Weights of a small mixture-of-experts language model, trained from scratch on English Wikipedia: 3 picks a token, a softmax router.
Below are experts of layer 10 (counted from 0) of a mixture-of-experts language model. Rows are named down (a neuron's output weights, with its number) and show model dimensions 0-95. Each number is 128 + 24 x the weight over its row's rms, rounded and kept within 0 to 255. Numbers have three digits each.
Before each expert's rows: a language model's description of what the expert responds to. This comes from a sample of Wikipedia text that the model never trained on.

# expert 63
It responds to: Single lowercase letters or short fragments starting a split word, such as h, gl, cl, bur, exp, often after an article.
down0:151164149134105147137139128134116136081170158128113117112193135132129122095152160142122156124148166130104173155148087138148090148108080177139101122120115117101150161131113060157117151146132173164109095111121135170097136143142107104146178107145128106110125129105090119153167113167144113121
down1:122121190109103109136126119137117137145143128121143104109154099153154102122076123099104121101152127172133078125153152144087151157139108108119151129096111169129099082131096112139141160121122080115125137164104114153114141117117088080149124151128106138181154126163135195130096157129120161082
down2:154141153099157134113167079136145117109147139176094091139155122107109152138121136144122143112137121129133122107110138151111113084156124164098162143150100124167112102070116099140139157142147164142113153113169126109133158135121111170106125140090154109141123116081116071156149154150115134119

# expert 33
It responds to: Main verbs right after a subject pronoun or "to" in biographies and sports careers, such as made, took, scored, received, returned.
down0:131136185109144105111128150119112103117162108154097120143164136127096164102108131124155084089113132127129137158092143132127116157130131105154119088065127162109141137118175152138148142147132122134134132100142112148145149120142179140130113131093160102174133132109110141115138138140173122106
down1:125156136109112127135125063095127161163174108126101106132133185173127117124111163164117151159106144122126129156145134123129158104140124093081123120155079129135127158172133161123156133171120152122151104106126113154125134111117098158166115132137155119073131110101109115138128132113154106133
down2:160121163121155116105091119108139074122120127094131175144141089116148116124137147094125125110099148095127146163156114157126109110153165107123128109176170126091162155115140147132158127123179105107147141119129191130122141123129102160137157130129132154122121097113151132123171127098112150103

# expert 37
It responds to: First pieces of town and region names after in, at, of, such as Hack(ney), Kens(ington), Chel(tenham), Fort, Cape, Mount.
down0:151162118137138147118132097132127135097165226164138138161108136137148149132160158110130099130134132174150145137168126111113144130157115107150118087133108116128133136127133129165173172148108125156130099135143093165117107117119147116168098110127095084153172105081123095105115125116128120110
down1:108143139104154116109095111113137129140145103102151148091138074155147132168063150120152142148124151146133198128129142155123145134129158129106118123118140151108105155124144134123136144178147108088148164116138161119139084108084124098116153133129116101098089178124105109168089137148111135156
down2:141115117123156119078111105157137139174131136103133137127143137134171162170151164177150113122144115129113125174102114125099114180155117095140117118128137116101118114124120128139108189085104138112148121081105147131135138134141137151106179121146118127120128124156154153115164139135140129188

# expert 31
It responds to: First pieces of longer words split into fragments, such as inc(estuous), Se(eds), tra(it), Re, Qu, dis, Sp.
down0:109136119105127151122179143152125070138120100155166151181142114081149171121120105096135157121110087107135121129130117113112142139152123140139140134137130150133102138159135160119134131137115102170120108142161109132150134171128123104145118060137142114091084170140121137171105107145140116152
down1:139127141163142102123152111133145148118173121111147102114142148130135148108152120136135140168094120078101131123150126120128157077137121129105093125114169102157169154094151111123105103123124095152093121142166115139142092137156119109138102151145058132120119143134173164092149149144136130134
down2:077106126125127171182140133094159122132110101100146103155168137109109134118106137078150112141165135147117093138143153154146065116128149117148146135149106137149134087117110123140109164070130162127123147189116160151129109139152096113124193113123163155125126151153124126143121137166095119079

# expert 23
It responds to: Final syllable pieces of Romance, Japanese and other non-English names and words, such as -io, -ima, -ida, -ana, -ya (Shibuya, São, Ajaccio).
down0:134124110154096097182142142114107158080147108171165128113097103136109090159137131119115102162150140058136125160095135133065186140163117102132114129141110124141137151143137124128147128130109116150115111131114104091167154109116135111109111119146110084119106128145086110145119106113099133096
down1:138130127142136090143086085111099158121153104132142125141121117142109150108142109119156143147148139124129111137140111130120105125140127145174085098140168170161130135114133146143166118131114154132154161147120129098085152109101129105120136086163158126148124139075119134135143121104097112144
down2:120141146090127116142120121122164111152147133097104131113141099150120104117112121089114107120173185124106120113150119134138116146122134178135148093154142098179169099132177104096147126141125124162126139133136112133116164153112132136076161130154131106125093121173117130142139111138157092159

# expert 21
It responds to: Single capital letters or short syllables starting names and codes in table cells, such as O, Y, Z, Bo, Lu, Ke.
down0:134151131105147120114126132107140134154136127112077133104173153180112091126102118118092163129162142114162141123107091148143103084151123128107132145156100111151126119188110109115135136122116149103145140143113118131137100088157098102116083140158131092094092144123150115150128104107098147182
down1:170125145161132147108145091150130078149153127132137172118138107159117117136168130122111201094138107143131143136128145127129119146140081173156101119122089172157154152134128095118191128161099147114146153128097116145180133123107137141111136100106114092128125089156123154118136148164138169102
down2:156118186149099146138130150151101136184118082107133083139143109097128137098147142157150149139171112092107093149136106107152115127138112125095113123130133124125129161128142160148175122071116146130137141114130125123156100121123174122166108110107128135139142105126120155147122150159120139132

# expert 57
It responds to: Table cell pipes in sports and results tables, "in" before places and years, and born or studied in biographies.
down0:122153114144123147138169152107162074140134156160149180127136138130118143138157171071113119140121098160106143124133158108125129156130098105134092118141096124143120098144137135194151152127180127124139113132113162141149138120124151127143096130129141117132143112124137095140106128163133173114
down1:161159111151111141120176109177084157097091178107137057134147132110157092118116150116137129150123132152093145092095128061126113081125134114102171114144098128169141131129154135110131120099140143192104132086124090129123170103093123145141089157109147147142165127128144201123150106128120132102
down2:117112168092165142113123115111179138141141128121153114142143087131136166112156160114158125122093169166118145140161085138123125134140139114148172117150143139145135124135102113148141153164123108105136111097132115119117109153119168119106056173126109133097126153126116102107144094115138102134

# expert 1
It responds to: Line-start dashes, colons and field names in infobox lists, such as "- Population:", "- Kingdom:", "- Born:", "Coordinates", "Genus".
down0:108121131161132127179109153124150116106175168096113137105131148103122126146148158159135137147130111133120110112102141112164148146108116146103152145134128132102151126159103131145096144152116128152062109171141188084172111108146127135117123151106085130111140146134118142132179137100152156112
down1:144143106090128125095122118159106161123117176137121124097122173112122129134168138097148076087144155158119121145138152143127127143119115135098147159134089151140136157158112103146114109121145124125135123131112160140138158120124114111152118167161119121116168151114145122130194140096126103131
down2:100107152085111104098138120108135122107124116110132137104162149135079119154122143120106123178119164124113132112131088113118110110074091123123091141149114117127155143146102089113149119103110151170157125130102140150129141142154159153106103136132111132108126108163124160135137130144164093106

# expert 6
It responds to: Pipe separators between numeric cells in sports, election and statistics tables, plus coordinate marks, list punctuation and month names in dates.
down0:145118114117079131102119137127117133122132144116155111094107134141130117104121155143104116116117152134095124132130158155078134120145147136169112101119118130124130135126143120120115173124122150140121203131158116113125151143113134098144145123150125108114082127118102119206169121157120104148
down1:134096127121129158080162122115111089111150156135111143128156140102112096140131143090093129111105142119123102128148148089137113155121114132126115146120155135104109157147131136155128134111127102163094102130116135140139102164119163117088133156099102128140110156127147124181108089179109144170
down2:105116124102148116106108131119149139140169150084124140138140123148145170120109125111112141126103136109102124118130153183123153096079095120098147120105140174142133145073105125140083131131132133116155132159100186113152128111100149126137146130097132129170124136062158162115137127142115104125

# expert 52
It responds to: Cells of election and sports tables: vote percentages, party abbreviations like CPI(M), positions like DF, MF, and digits.
down0:126093126131130130114101122098089100143175148123119105149147128146130098079082129085158142174117118131136090137101112107139151135153124113120138081119134096117094055139172141204135126126122131172145171142101134086138074151115130093122142135119138116136105084125102135105141150101116119137
down1:151125111143083125142174105119144147172111145165091147114137142140148159125100179172107108146152109105121113129137140056132126119132156127186076172109135137133095121154122110162126133124110129133163123118129153113111146121138126128125149120124133177131119133100108129121140112075121103127
down2:120080114112123123149157145081142162114080168099132141113160144125118116101114113172124126089077143146137153132139087069119118177164158105110132150135122157108115102127149177092147129149138154146105141120099117133063123115119149127113155107142115157063168118122149110111146113125147140108

# expert 48
It responds to: Line breaks, section endings, decimal points in coordinates, date-range dashes and linking words like to, would, must, which, during.
down0:097140183124105085148141165080137087125125160145094132106163103132148156092124135141125171143120088133114112137142098097079073111120116121127152115130104090115108137143120133114138165156124128134128154142118130124156126124147114138114106138122077132113109151116144161131077138119094105188
down1:115130149131116121119147163076114112147115127107134141154186048146140147126117082134125126086147102094205160134106126133140160107121168148142162102104101121122118119150129125144159093097110137155089146105118135091065116124158117104117155111117119106141091123141130158095119101108109124159
down2:109164113137129180138125086085088157117131155152133147099110128124149146113151153126103128111149143111122121142101121150117141148160125135109126135157137127100079150118099127101121126120124115134094138075105145163150069113174096110127132142134131159123120119146138172141151092113097120094

# expert 11
It responds to: Hyphens joining compounds (Navy-wide, air-launched, Centre-back), opening quotes and parentheses, and prefix pieces like un, pro, U after table pipes.
down0:109105109145120124161119132110116093134129079123125107157127189114110086119117143121132121135107117143170103172135145120117093128184109134134142175118138139137132172114156124110163160119058085117124138095179101121124116115095129112117150133122133125117105113098117111100110134206095116152
down1:081132141096145173174152137138128148148160131091143096120132126150142098129142134161143102130157056110115079109138126140127126151122154132124103133148110174111129168148106139112097136153137112120117108161149142137096127148158144149131157094112115140147064162165146131152150140142105128076
down2:132167149156129141130123092127159125129128107137127128096183106123121159118118132069147156141091104118117116107136140166179141148130179138151088106129150133161098136161108146178122088117121127120118128119082188111139133134116137163118121144145139112190106150068164143150129119117108132169

# expert 9
It responds to: Words like all, end, part, right, over, often before "of", plus mid-name pieces after capitals, such as La-For-ge, haute c-out-ure.
down0:111164095151151149109148126113166100141111127111099141121128080140141114084132176111144124116143165130116151164098157132177131127162114108133160136133091139111169135122151134151144110125121083132098147076141160154136124133165106145146121175094140149112076146119135105121149099099132129092
down1:120165149097133121151145121118104101139147146146155123126140151117169136133113105115157101153113116133109129115149124161109140149129120166140136149113127156134095096130118131159124181113125112140148151129109120152130078151137091123116125131127126162128121126121115148111101133130064109112
down2:135078117149095088101133147115136105186126126119133126157109103135110126139109140160130109124134090164159071126138121143161116110116141112149142110138147120161162169121116106136112122087116105147139096120111124111122131119129172107112139146141116106133129132119111109153130124152121122178

# expert 55
It responds to: Commas, dashes and pipes in dates, year ranges and table rows, such as January 4, 2021, 1982–83, "Starring:".
down0:126137127115145130126124149163158125106144114143133147137129123125112074114105157149101114123141151100129129130144100175146088129111117121112106145130123141130137106081120104111115114168120114125147118099137099106104133170114088136115088178137133099141146134073201148138087111114112084142
down1:114114125120130119137122141139134163146142122129075106142176148154122172116155124107154098162146166084143123152139143152118120147133129141119131157131104128094128164127099105083095153130115145130088126102092128187094124147111127126116148099135118134143092114119133109158176071103121145134
down2:129186166123110121146160129146142103142129154140123139148106134147163127132126141157126130085106072126178129125121137067096110128135155122134098101093176160115101132121115153098137131096138151076141116096136121173127117118134126102081101175131091137182105084145109118136113142117164078091

# expert 50
It responds to: Syllable pieces inside long technical words, such as ap in decapitated, ag in contagious, plus in, an, due, according.
down0:119156146117087187115130120118160156187134113124167130166097137106141110105131128149111141130131149133107117167115153098160138158129082117148127136148127114066117147170164121133095116169102149124110107137166114115142156121094120162135102133122156120108151136116156146074114134113103146136
down1:138109117148129146130117124127124100150137108084143121102127138106074068141161120129116096142125134121130123113115136146134123139152167120134125103115120091083144167108138155136115141151103105154089191170112172100125126111145132144162156105112114148181080164107139125150113139121143151131
down2:099130164130141129192148162163146112130112133131118115087146116169116079106183128103114099172125118110125070095155134120123135145101115126114132122093107095160121093149152113182106132121156150155118116124122116143105141094112097111116101119143105111143089137137121129124138077101112113110

# expert 39
It responds to: Words in opening definitions of people and things, such as was or is, the following a or an, and became, American, starring.
down0:094136114132089168131120148126117133130078153149108108139122119189146126103105148133122127143137119145158117107180102160106136122139123111120147085145160086135124121100116127139135132148056159121132122134142104140134136119158116132148154168114137134141119139154122097119152135124106108099
down1:130142119094092108151130114178124085155095120139137174143142174145109124164144157112134119127151115127136102115140134111150155137134145106101131140124130144115099102117153127126110124100082122133183160154082149168167147151133120185188139116148133078116136119136125159086114130140161151154
down2:120116109101115113155166122121122083136160138096120138092122123141096160175112134106113165142107120116139144116127109128126117144070114158149158144144150109085136127147124163095113124130167115168104117177144133121142140074108124063093155141090133133121130087125144100083166168086173117145

# expert 13
It responds to: Opening capital pieces of acronyms and proper names, often in table cells or lists, such as Ch(attanooga), MV(FC), SD40, CC, PS.
down0:131104081127098150118110137130118131183144109117172111126100113154114152158113133105142115111079135170136125130113097132107127131126143163110159132125081135109097152117130106133170154181132118084161151128101123096087117137099074106104132171110144105143147108141168118136150094092129108156
down1:180140113148132109130123138141122129152104144108139113121121127113114097092084071128156154121094122119130111136113122153131161110143094120177133147112134101126092154128085188138129111187171106112130127153113098153158136083111119087140104212127166096147122144132168125112155118178137093138
down2:148131148171128099076122121138130138145126060115132168110117114112118092085115134117124126093125098095098085150147126141161098086128144107094107151113123163143156131125122170185131138131164124121073079135131124158104129141132120150116132166113102111098107135118148134112097089125127138098

# expert 42
It responds to: Prepositions linking a noun or verb to its object, mostly of, on, with, by, at, from, plus infobox colons and approximately or about.
down0:147112126143124155097099083166103167134143129091085166156164134138107148139156093127130130128099136131101127109139140106123148121129146084119121102145143117133122130113123142128173101135152094109096160137129160100101113115126140116105108140108131121142154160145168140159111121075116129109
down1:141173168160136151158136144187147134087116147170162114105159180152098142118097119139167131167102150078148111169126127121150123150102124110110125134145113137153095145095170152167124137119107134136092130172129135172193129150139128110145166112148122150156119172123109114141133128147168120139
down2:162110131153132132163132102146102120097092145106153125138091097100135136168126104154135139129157151137085098106098146105139093170094134115088120128131095147113135139144097144132161147105122163131110132149110149138102123094169164138109112150077084123136067115126117101130105135155151102118

# expert 35
It responds to: Line breaks that begin bulleted infobox or list items after headings, plus word-initial prefixes like re, co, sub, pre, non, trans, inter.
down0:130108127124132082177119130147162098124139116161128100103149114089126131136135104135132123151155109106113148127119129086165124124061130134127124144114143133107115119152145142126112138141121143099096133129142091149126107109117129140121135142091136143143161140149158140149075072121148159123
down1:127136112125153130143105128120099104144142163155110109112161143146128127191147122110106126142146120137104137122143165128137133097126105113140151133141133095098133149139140107172116084117127111131161136074143095143122126117101102193133123184132077114089093149174059117130122124098095144126
down2:086143157125111100108120181097156131115117111118087154121143132123100115147128130121134051086084129119148135139121133120148128109148089131172125109118138087130140160136080139141157143083099171136126167168118156108096099105179153095150146135128128157159132157138112103112102147139112156161

# expert 45
It responds to: Quantity words like more, some, any, many, few, each, plus numbers in converted measurements before ft or km.
down0:123160105132102143137143151148121111110140132137163154144198063114138132115107161132111135109133147095131105095125150143118163157101128145140118121098107097169148100117109110150112128140120138097123118160107130135164120115101142115169138080117070142167164156090098153130142106156154144186
down1:127157134103145144139183124127129132088196170118143136114156146150109121119140130124135137123124068103110117114117127122144138155112128140105106110122156140152124125130130145144096137130159129121122145104108110157164113136136118158096093104107076140155113131161143181086132081113131180128
down2:136111096162112107153141124104087117138113158128135123140067115137136134125086129105162144151116117134114139089139113149129160108140133092139112138146137177121072118170160083130165106084156140130148133109126100175188129094105115143174162107107118097154141113126088115099088094102116108104

# expert 14
It responds to: Numbers and quantity words before plural nouns, such as several, many, three, 23 years, 500 additional, plus modifiers like public, academic.
down0:106146144129142139116113153110105140080136146089128124106105094161136123144142107147103112142125151103117176167102104102129124106167113102109115168113085105164128155137120117109116097163117129106115133131123124148151122116148136096113126111134107101131134094148152119127121099115130076128
down1:106127132125148160103115132160137100101137156134172106152143084147123095127174062152194125144102147111111161128147125155125078132105147109122146091123128112143123133144128151116095111122159164117103107127107152160126134162152131123143133123170139141119171176103165148122096124132131118138
down2:149137090179128112112139156092108151090119125120106118150117143129168117108069130110105075103180153159122127157145156105143134122136096133132169145104133147134135083130107115084121153117112114127113141137080139110166137098139109140118123134134148106082131143097083139151128117139135098078

# expert 62
It responds to: Finite verbs and auxiliaries after a subject, such as was, is, has been, became, arrived, plus adverbs like not, now, primarily.
down0:127087150113135139103110128120097146119149164162162145140132130100092144120085172104167113064170132129132104135143120135158138154148139145126149165122132152117149173132131119134141175132113166140155133147136110120133116127119113142123119150162117149110144155126066120100109073123122078131
down1:124155123117113129175141131119135125067142114136146108134111105087131118100135104102089125176144149121139116142140118148135155146129116095157118106139095121119128120113119146125156151124155137117133154105096158089111144092130157102111130123124113160168141105103139137097140121155121124162
down2:148071092108101118120145067131152121104114150158160152139116133138108098125174123149137142099160118131147145129082171083114129117104124080132125148129123134155114134094126143078136138116081125111191142139122124114134185136122115138135130150148130127163139198131130154125137112144115120135

# expert 28
It responds to: Adjectives and the article an before a noun, such as high, large, small, public, American, social, often after a or the.
down0:147106137124126125118123124133162149117120109117152124098141092121144123105151128118093118117115122110134108167101098122127119130125154127147138155142143182074117123094116154130133135132154137127158138089136144099135112113178130130150132133146120126146137128083146119067152148117092114112
down1:136125116096075108127140110118131121140138124113118134159140123112116156099127134149082123152140108109097124126143127106152119124112129098126118142135166093110098143179122099104136086109110098143147126148170127121115124156107088118139111146130159164160109090138128114140074107125167111124
down2:104113075111127104113085118079151113141138153125116150124148169131113116127120082122109090133094121086113148110103141118129129116108130105177108121147113126123093169088159127119116158127149163100091129126113112130154100144115108153157157153095131148140128125108109137121102129161135171105

# expert 32
It responds to: Field labels and values in infoboxes, lists and table headers, such as Website, Coordinates, Station code, Lyrics, km, Pct.
down0:094155135170125098121144094152090115151128131085144113115139127131155169115136155122126113158101145138114150107134104085085148152102118149139108110128114107137176153110153109117167150119135167136149104108147106086106093145121166123104105101132141129127148104119117134132101095129113126152
down1:124088097116184094114147097079126132130128145135127144137161127160117156143175126140172152137162146121100113103122137154141140132097149115090101069102112124098154144124134157138121128161116149098103113112166091133177141115116144108128092140148120169162043174161141116133158131145146108121
down2:091120149113149130144157090095151111188079125132095130113142135126152107083131130119131100123132123133141126137117093158132132108127112093112135131142150180119145135128083109082172113132086133141090142125139115068114130154125143147127129135094146151134119133178134119160095105132147124158

# expert 61
It responds to: First names or their opening pieces in cast, roster and result lists, such as Tom, Rick, Nick, Guill(ermo), Isab(ella).
down0:117121148125127142120161114125131164111116149101124132100161165130139142135131156138094130100119129131142141136105112142125113154146119094181095120120123139109153089113140138140145101127119141142153168137138104106108143154177123104104120089143047165121113140161137162144078179128150138075
down1:147119199112122123152118132125083121116169105108124094171104113111130110150122129111098156129131097096088145163150098156116096147092129125095150131153116118149108117094181124116099121143146142089137120145076144129140118086124145116130127119131159136151150134130159118126138087136112134083
down2:154142183154143160145121105110123137119148128140155137134165120107106133126168144144147083107126098116158119094128085164131152079148142094155124146150147128104160102112137124119174172146088149161138128083145165142131120130160129114155113163156179123108159117111140106103134119137106119150

# expert 53
It responds to: Byte pieces of Cyrillic, Hebrew, Japanese, Devanagari and other scripts in parenthetical native names, plus some capital letters and history terms like War, century.
down0:111108121151118160107096163147141111101112098155110156177118130070109142122137140108149129099087094109130112121113126117122091102103091151136141135151116117117111078124056154139162121165141149095163142156125103125118112119168121131131135112072124137123135134154146161093099140077149116169
down1:124087131143128149136159189155109128160119122132124119161104172124123108141117086132104107120117129071144122121103114142119164134135113148132139131122138120080141095107148103111107128144150127110148115123131116124173151102101153183128124090077173128118131104107136119093126136101167095149
down2:118143123148073144137082134130151096117133136123125128127121137156148122165088106130108115154133119111106114125144138171153154158114101094161157125124104156137137150167156137113119140119088172141165165177176114161111166144075105118142160133151130146153096115142173101168135152121135144123

# expert 2
It responds to: Prepositions before a noun phrase, such as of, for, to, with, as, plus foreign particles (de, des, del, et, per) and word-initial de-.
down0:103099155063124124130106121141175109113078104110143130110137116121095147208154174125120119104124134118141117132095125080164149126146138119118129110099159116085145127129138142119140131163158136132157132120156130184151145124108130087145152145115115152139097124100137109149078139104084107155
down1:160159124132087129149109118142125116125088118149147084175148130115078135154107094141164098114154144102139124147166107121121108085127121115122122126135131095122140104135114115150117128137124109154104156178122162178095119113138138140077151107093088144201094118111167095134088135171114151130
down2:150141161126121094124110174134104100130118126100109125119149163128107120115138115104117134132116098113101136142129151149151085135109118147149142119134112132089130138120099134149124142092137115085123106147081105154116154138077068109152183103124115142121128121087150156127150161133103171136

# expert 47
It responds to: Numerals and number words such as 1, 21, one, two, in dates, scores, table cells and counts, often after dashes, pipes, colons.
down0:127165093119164145139147090159114152106071101167122199148167145161105135109152151133167144151144131103109116146128140126105118201114116104111104122142124173079129138138097142111139092137147146159100131109140109127077133138112085134155117152096149153117131130131140126145138132108134099147
down1:170107144133121110110123096169142132127113136131091133120108147081169103097113135141104160111134108163120095136139088121152100111138164128143166147114102134130117121104124151098140068110104121100172111108114158126133126158109162126101132118124134161133167148119121125099129161077122127080
down2:173157146166151117139141164158116141132157143151121183105156120137155120130115123161144101143131165132125131097128124086119110129101159134146133145110125158107119138085157091126122161129154148073129078120158148173134162158101129125180122093132181119121147157098152139122137114136139133145

# expert 8
It responds to: Single capital-letter tokens starting surnames, initials or codes in names and tables, such as S in Sikura, D. in R. D., W in WSLS.
down0:131117090125155134119131162135149125111136146138121135151168135122140098101149163175143146127112136148147169151112069114125107172135135139128163106138142122162116110121158116150102087132145122099147148097117090134117135091131137109152141121154113120100104131116111103151134155132115135105
down1:156145176182081122114130139142122169152138103118135148127100129099148144110134113146139177136147131126075104110087136187053106077124131081092122133116123121119105178162147159124157144154115140124141107109096146121123131167122169169122136142155142137117106140074127152114162147119123149127
down2:166097112156173118150095140155149142195101121091144078105155129114141131113179118116109150139124129087134117119097135171096130093132068140158129128116137147120135102172148125100149113118137129103124116121070156123125109154129162119177181140124153094094104131099171131142131100070139144125

# expert 0
It responds to: Opening pieces of longer words, often capitalized after the or a, such as Construct(or), Car, Con, Reg, grad(ient), Met(eorological).
down0:142140150117128138098074117102111131139085139121145121131150090141158140111157145132100122126139102109128139207108091124139121108084108132120136090117140156147126153180147115165168148091137122125128104132151119147151158134134113136145097115120162165145120157166111090077152133170115101106
down1:127116154111122152146117128106124125163134141150156110140097170074123129121141114093082100150139122180143119122114115125102143158124168119114102118107122096109175068090144168123116164128076115138079083114165126104176106124112156121142140124153082151129119090125123123124126139144144138140
down2:125091052186138120144112124159143133144153102127115169129067105148131124143128129124115119139119129116096145103099115141125096151146174130130112177127094124102139112121155132129132153146117113165082151125117093085088139090105139139111179149075119148120146147126162155148145120121132123126

# expert 25
It responds to: Numbers in sports and election result tables, especially rankings and scores between pipes, such as 4, 3rd, 32.36, fourth.
down0:120126106094117143142129121132102172143128140120159151128127089150163099138134133127128138162160146168121111171101154097125093095188108135141106143129092140100084133154124105170102101136147159116078124121082124107078116144139129101149104170128105135115133121108123175115073137119096155129
down1:114111090159143113127125147098062116143143088114132106148083115102111112124119140149115103142140102135151104124111143175106124169174157108099116126178165125085129083127117093165144117142153137154122137089104114127061134126109104124115141115161146129172129153110139093074139117105115128110
down2:131101159134072154103118149095140133114161159126190170122151133109108124173158159164150088127093160071143123101116102124110096113140131135157166084161095120114161148173111132110108133163115102114128129112146123117124120091154142115047171100102101205128128135125123150129137115135085108161

# expert 54
It responds to: Single letters and name fragments inside sports tables and lists, such as Reg-g-iana, club abbreviations like HIF, initials, and P marks.
down0:152145146135106132129139115142214136103108119113150128125087117116145147109127154135150115140113132108112107129131155123130136109112118135099176133152174145123133101116133145130155129153169150146100097129129118115107093112127113151132104132124151159155140113140165134127151138137137137151
down1:161114122136154101156136148118123107092129099139136158164092166117100139124138086148106107088172072159134114178119110084139123150129154120104149108124142078184108101126138125104144167146149134120130137149115115131121113137113140123141123099139140119172114164095110156130147128142128142107
down2:093112133114133150135148136132128133109137122112144104100134123146132142194153116143125151158128146155127094122104130110110098114116127117173110093116147132173110138126122142136186120123139127139105160125154145142103112091167141077117118132161135142139159164126118109158119155132129049133